config.toml
num_hidden_layers = 11
hidden_size = 128
n_experts = 128
experts_per_token = 4
d_expert = 64
d_shared_expert = 64
hidden_act = "reglu"
moe_layers = [0, 1, 2, 3, 4, 5, 6, 7, 8, 9, 10]
router_score = "softmax"
normalize_top_k = true
routed_scale = 2.5
balance_loss = 0.0143
balance_bias = false
init_std_router = 0.0134
lr_router = 0.00063
vocab_size = 11971
norm = "rmsnorm"
norm_eps = 1e-06
tie_word_embeddings = false
optimizer = "soap_variant"
learning_rate = 0.0063
beta1 = 0.95
beta2 = 0.95
max_grad_norm = 1.0
batch_tokens = 65536
max_seq_len = 256
train_tokens = 277000000
max_steps = 4227
dataset = "wikipedia_en"
Below are experts of layer 7 (counted from 0) of a mixture-of-experts language model. Rows are named router (the router's row for the expert), gate (a neuron's input weights, with its number), up (a neuron's input weights, with its number), down (a neuron's output weights, with its number) and show model dimensions 64-127. Each number is 500 + 40 x the weight over its row's rms, rounded and kept within 0 to 999. Numbers have three digits each.
After each expert's rows: a language model's description of what the expert responds to; "comes before" lists some tokens at least twice as common just after its tokens as in all text. This comes from a sample of Wikipedia text that the model never trained on. Tokens count by the router's weight.

# expert 33
router:486499546576491521466514460581468476508471518548447497476492499477481469548510474476469482526454465473521489514541455531473479529578427562508552479510447442491455500502540567472564528583494513
gate0:519535528502547505520575490465560480478548505432509528449500529498509496509585440523472463547478490518488540494511439504510509469545630504488457556574557521456457576528527585509491428571472512
up0:532484529495412469472516439516511455441536553516537549549509524446488511441462549562468588467609472536472523537522583542480503502484442447482447501522432454515501429489464492521447448451476515
down0:493557450423465452492503507529507496476448374488534496572512397502525582555494573449473440516498487455522518469450511452520436454491444466499543516513510487513519519516547479472512535516521500
gate1:534505462454525471429527516517503501555501463482587466510506536494468524504415455477487465509523490572596512572508447584522511564524533479494469500510533478490494524426521471544523546558513507
up1:501451471552499548475533492477485490484465470460580501531525520541453485530439501426487525545432417479482496578450483519456466497507471534516452526494537505552462506507541530495539553487528498
down1:482529490482492533458491512539498500563493476500508501478512573513479482440460513539490499537482485528532549498503517470490488513491545492492556494594459491419516570477513575479478436498448488
gate2:536399512567508548532509530582537488469510509482548499461527497558485469495521521445520441511534514541514461447489550503526496437534491520442484526627474490467500544512517471533546548483495557
up2:487531481473509470509442444470571549480489502492486466546462516441441508471490527501492548443475497498544460523499455546453531596423490540500516496430494491548505480535606427571440495505512481
down2:485479499566502405495530485523472544491499494509487525432505530543486507508480472531408462403478505443496509539470454470523513495515509506539549518491463478455527519512461510508459439510472460
Table cell separators. Pipe separators that close text-heavy table cells after place names, countries or results, plus colons and commas in lists like Headquarters: Atlanta.
comes before: " ", "\n", " A", " L", " W", " S"

# expert 51
router:436475441493554526533506511510460534511479442528585420504456545495468496545454520491549528463520537460412515567467563529534475507513477543559526446523477501447483434496560530493537521545469555
gate0:451487449532513421494517483415575546478476465483529530411551489509515560539509426390502515492504525511474492579560504518563462458477539507540523518480474569545515484495499489520462577502511478
up0:500485511494430526453480585526402467527481519537441486534491476474515468472519478517480491519493537459580514455438505446478479513491459489405517558449474495443496505454469582576449492474500577
down0:592452452470489490506517583451482486518495507518517500445459479510508535511541497547495542463502477524458490553553449462504471451505549484504470525414555526441461535419500481533516530504531535
gate1:515506496509473444473575546515507583498501530484459420507506549536455513525501479451501546464515499480506477490431573489559482479491465536502497446575546496518562478512579417524492499484570465
up1:415453526517447525502537429474514500440571471537490547476517522543469482511604540437534465531552434526492490477460506523469453511550512570492460533515470514527438546473471512347486529590489479
down1:512569511443483456458472476506560524466517540459501493470548477512533514462546503414528542502414506541487523414470441481524494520545448509503427508491510448552533548487414484501433426528522508
gate2:439443527487503479468493576546546496533526543518501513507542569560506469536515429434535508530516518526408468509470511503424497479558514550554469478486570507451509468507549497539470512417538491
up2:457485442447485595521505506604457508583506591497537510581486444475522518468498504531521538502511543522381504539474497551522526484558521492509478497475450489480573527529432499504509507520551504
down2:513497450434519440484523522478474593502470498487469451582495465477556565448498484467527516568492525558529486504496451432519486507430530494502528452458547474548502490536473516525515481539451502
Place nouns and commas. Commas and nouns for places and facilities in descriptions of locations and buildings, such as village, area, district, town, station.
comes before: " and", ".", ",", " in", " which", " of"

# expert 14
router:488456436535537517517453473558447453444467543531492538483477551462467504532535472460448459457528449454546540545532539461464451540534454552539547519465444464496466514463535548546532493548447537
gate0:597562467530501441431496602424509493504526474506517518510564485500556518543422487485455504541497538560491439466578566509496600448449514467510483532503408538506488491465480422487480552459509481
up0:491561440509451493516450551536548515563486555538538487489542519436459481460538574488412494450492516487530454539554474536565495431496511462509416498483512548534457548523498496521470529438479452
down0:488477468523558526517445571506524535549491429512526507478477516432488536513424466475581513522468516423425531571535528492514507534393545503495473490539586449510456564508476544513487521464600558
gate1:525533516506416506519514428523477446487454413435503422447477522531523460518514477538521473574512515480534485493540496458509485471519426465548475525428520527521548537579547494479459480459511419
up1:547467486580480570542528460469493494580484485471438454445411518564526531527496488497495457547510549445499460460570485482493489432538523552536463471464475543536490516531547529430546447549530523
down1:487546487546528533523463499458484496509504476485568581530521517540522509471507525471577470534493538512438527442453497494512469486467466586480467388472526498508482488587513450534492477540535516
gate2:473512429446550454476508517478458503526464510521495473496462488443499557560500457544496488497567550527483479483503488502518455488441350446409483432540514553478522546509491423481508496486485485
up2:525489515510509496509539502460536441490480461533512488524455547429508468497470481554476475522518475453542480463546462586476505481519502491442456495535504467503509586442516469580493517469537561
down2:486452435475511488481495488502493445501469478423497536490511495512539470494446475535484510512498507464493479449576542494479554444567508505508486558500542475446515470509529453571564596513552521
Mixed content words. Assorted nouns and discourse words with no clear link, such as place in medal tables, See, However, museum, fact, country codes.
comes before: ",", " of", ":", ")", " also", "N"

# expert 2
router:480475505454531459535448545509530529542454531505513502462492443492475497478483468465449452471511447544551478467543514499501548497474456467517402470486482498502461471506520499528482450521583447
gate0:505496522597463477505543509479475489499480510514512474527502427540490527501483470583482587471381495463508519449517488498561497461538589581481469495456484544505514453524460554544503446549442461
up0:530476455496521506446547552486503489562533561488422469468577512448448533512502485465518467455570574505528518529454504464512529562483470456544552563482501506525506488435451406483459498535554557
down0:512500488529471487417534494469460522564462501542470455497474492516536464500483505496464463526453547463553490431487472467523449476428522544490476501515479517454476469586542467514456436490518504
gate1:455484519451536473510455450477470455509530543510512459533535512533556499536504466457477465526524494489505506472558477443459475511547451553436454519544522533460498454452510465493500441434443562
up1:508441486517516558495430444471450495533520550477418495542528481521565463515485504484511429472508484479477472495515484463507458503498439514468471545542525553437533455435544508474479436488482577
down1:456582447491533533521514464457527456526437426463440528479544546495491509434578504522533480539547436522477478547458540515548512513493558546475520482502488489474451509543554497451452485497548654
gate2:550416521514571455514531524478564455526530513565474422502575524492447498446508449466513438463509540490489504490529486492511502508453540489468472503495521537564562553485548487518529436564511460
up2:495488482513516523474511503553514522482512503386474549513474620459430534508522510544491445505513441488452433501443500507489525451472478500494497431535532457468510546529495526555551552520501469
down2:465463535468545510458482500485473470562513525562490500526506497566506513574514503516513531510536538490521575434517586477470442517528546524527542550465529572482519549597444539472500351475523504
Wiki markup structure. Line breaks, section heading markers and table pipes at line starts, such as ==, ===, leading | cells, and - list dashes.
comes before: "-", "==", "\n", "===", "=", "|"

# expert 32
router:455462417425541500488455455485506466511451448506483474464441431445445448537520532469521481477482493442515556493518546451544464540447555577481535480455520498480449470474546511452547511518444551
gate0:509505468486479543513426504441547542533497509431479585512468510465575426468579528534551454533508518526431452519510459495484469541529569487427550490479515561572499467478449413427550429488478518
up0:510518566532470463435543510538462451538499532544491416443468516577434577493449475500433523474500424522542517481478587483519502476445503535540460506531418447500509518532513561546462596507521458
down0:539509570541506538529527499439530494526547587512420459567522457512530519533441534515482560496558509479557516609567495432518553501524492552468524447528564476524486418499454511440465503540460454
gate1:489584483496488466445447497512508512513506493481489567556478475518478507459463462493532490538485525530535458525486501501498545537524591474442510432505513559509490548553449521459481509478551474
up1:535481439436428533505491431437477420502497454424438526520490480521405527528528464504515510522487573522524485569513475535483501524542543540512560492544553514450479526510481531499551500450534388
down1:572522524466502539518508415518519497531448471541468501432492502489536467490542494435499462448527457504428502505517509461477603485534452472548439549517536462479453518500544485524483593497445489
gate2:451444541452517463507484412509460538521509505521549544503546534588418533507522475481491450574454480553437551495455470512534483473524487486504491424475463459467478543520556547550441470438538462
up2:457383488522531507513533458559467526471509468482495495477534518460424474448540466460497542504514473453521527537442531489517462489546524524499515455522432522486474499521569496567487468470530464
down2:430463520491456511493500610468446609495492476494496531487476518556529549573482553525478544529519428518508496497503503554525519479547467501472505513505513424470488471484489539488542476491500475
Commas. Commas in prose and inside numbers or lists, such as 5,500, after introductory phrases, and before which or and.
comes before: " and", "000", " but", " which", " he", " the"

# expert 52
router:462482477486560552422539481473480508517533536498551555537434480443466527559568558490439513429546436519540552473544524558492469463564488405506538473507460480544464541456474525493457555483492504
gate0:431571500515448533504494436546525530486547520425576475510510534527489490432580555495467422483545568534554518467568525556547527483564502429476529471528557454500555530533495509471559501488511448
up0:452427451510503525535498491501548517534504475471434502476502497490455541550483451503524511543472499543465502558472466461520470503545439551480470523438489550579494462508502494536464469508506503
down0:472483535503501481442411537465460467478476570444586523509496563444472472458528536440520478473536452489515501493491527487434444534488436511506596545595471487451558467528491536511477508485494510
gate1:513466483463475538546484545481524498517462481517516521510529445519504489496455467496476491464449488522535492514491470481465489415448499380421519482519486540538472487443511469465479452548568434
up1:502512504489539526567521543554466496565506454512525482450528445543484468519516495511483557453455513502532483488457489546510484473444451408493505503508559530590412525524466466474532543576497524
down1:575492481429453565557430475518517492472422534577557470425473487522561446469518514482566466537554495507504528547549531473453586532535466566508515555496491547534547542495448432479543523569490485
gate2:485555538458574442567506454498521518562457508509508492532558418452547474427444529482457449451480449465469479463444488431400539506495535443508481441483489545554468518485541470534522521476502502
up2:561527485510497494519434493521478529478452505473497474492486526554477521469516508461500562467563522491519532573553491547485555445485566504457494610553461483522504483371510575508524491495479503
down2:535481512562488441527446536513434520473587501470502468537495487464566512516455466506502474441519501496501489423441467426508558502430514540504555472501496531471569537553534530530521470515517550
Standalone numbers. Numbers in dates, statistics and tables, often after a pipe, colon or parenthesis, such as 29, 15, 6, 93.
comes before: ",", " |", "–", "th", ".", "°"

# expert 56
router:525445430563481502458486458539457528441500554498508539447492528493525441535553511454461440460524487462544522557509498439560458546543503494554567507413523493543449542410494553571529521540475506
gate0:495489510505522486543535529497545560480463448478518569511526429507454486508516562551557591455530496543537487484409519477491497501451517461542493507521451561506485455519484535553541478433513533
up0:398498565514420565504447463470467460547571531444548536501540555523556469470481535504493489526503490528481462466575554535501498451495586455425520501430461472521553462487568461509448531503478468
down0:507444538546517519483530516479467599466496546443546490539497481539569474494554503469496462468475576499511463483459434526506577452487550482522525475499481456418523461435561483476573494492501566
gate1:516535540493540511457534503492519534523466517488517484568481533569498472483498456563473506445552540580449458536372491477548469440514458459444446568513545555505519514520591477548495485479525549
up1:520481546482483560505511498469468412524546469483486537486527530473505453565540491450519486591425494455482509455579498503488461528518526500581482432541478471528523510396469527431508495461481523
down1:558512476519456463527506600460472504496476495515504555558498556532530465593530501485499588471498464442586492525452465507515500464469517518434499406476437536569513494528524498471553501445485580
gate2:498530470467522567478460519500552534558544425470575487441487553510482503529580494449433477535512551557494509476543520513514513502480547506463505522499450476545436483450423508462488494490546472
up2:525521460468605451558459552443538486527535451523469514500538513557440478494449512527509503509533536492518550501480508511551415544449431494544509591461497450456522557467453495511435542562538546
down2:461542449459529495430579570454561422443526522585542526499426467540468472474485564535549445415478542502516510507512457536545473479529470460487524489432494473496486532511478489534490497554457473
Digits in numbers. Digit pieces inside long numbers, coordinates, ISBNs and measurements, plus units and %, such as 40.4063089°, 2001, days.
comes before: " |", ")", "°", "%", ";", "″"

# expert 15
router:507478466495559503484493453515516434468472470522540458571435520548491478501539509458519500436552457456514510472580514497535507543521549455444544543442454567493485488525519539553554549466441429
gate0:514526505439515476479531557474464507541512482461551516516514476521496464504580454417527505380518567462488533495459536470503575503489472465494513518518434500469460522483558450445464475451597472
up0:497574440461502480457456573466473521458451426519494535477563501462498498499499454542535511597499477501501616490462478484501505435566454555478469456544422481530548457495515502520527593534484459
down0:593495500433576463513557498525519514533527496423490538525528457555454604492500504435437540501532503460437537548529535489434511492521543451570493517526534473485489498526558427560546479529486580
gate1:508420475499546508491526418501491512489526512498570484508525540524409540541544530589491510541440446444532459497488507539525563471501526501567542518450513586449524503480434561417485499521425453
up1:479573451499472536557479553473507550516458463465426433507522406487587525507495437464447560485545509506521549451461482465416488513562448564495507497501464431541446584562512459536472505526519551
down1:599499579532500545471523592541534450564467516554475487493534520501475503490502476430556531516534495501454491489463501501502474595434557493493531459460488535498491567472484490559551491474505362
gate2:468511513564448545557596456520475550533540496514471440509480436591467498512458520447460437552436537537508517423436425525541535492525498460521548504498581515408492530532449430510489521512481493
up2:530494501468487478416449525484523530440496509513535550507490528422563508521539452494503556434537461518506483499517591469483478532498542518477433502509419473559562404500559503527478445540572511
down2:417487504459523430537614458569549460496535520455466511443519424529449430501535516514491609517440492494521492578488489481526601509487468520486513542504487461526474530502497491533479479483463483
Years in dates. Four-digit years, mostly after birth dates, in, or opening parentheses in biographies and discographies, such as born 11 May 1973, (2015–2021).
comes before: ",", ")", ".", "–", "\n", "),"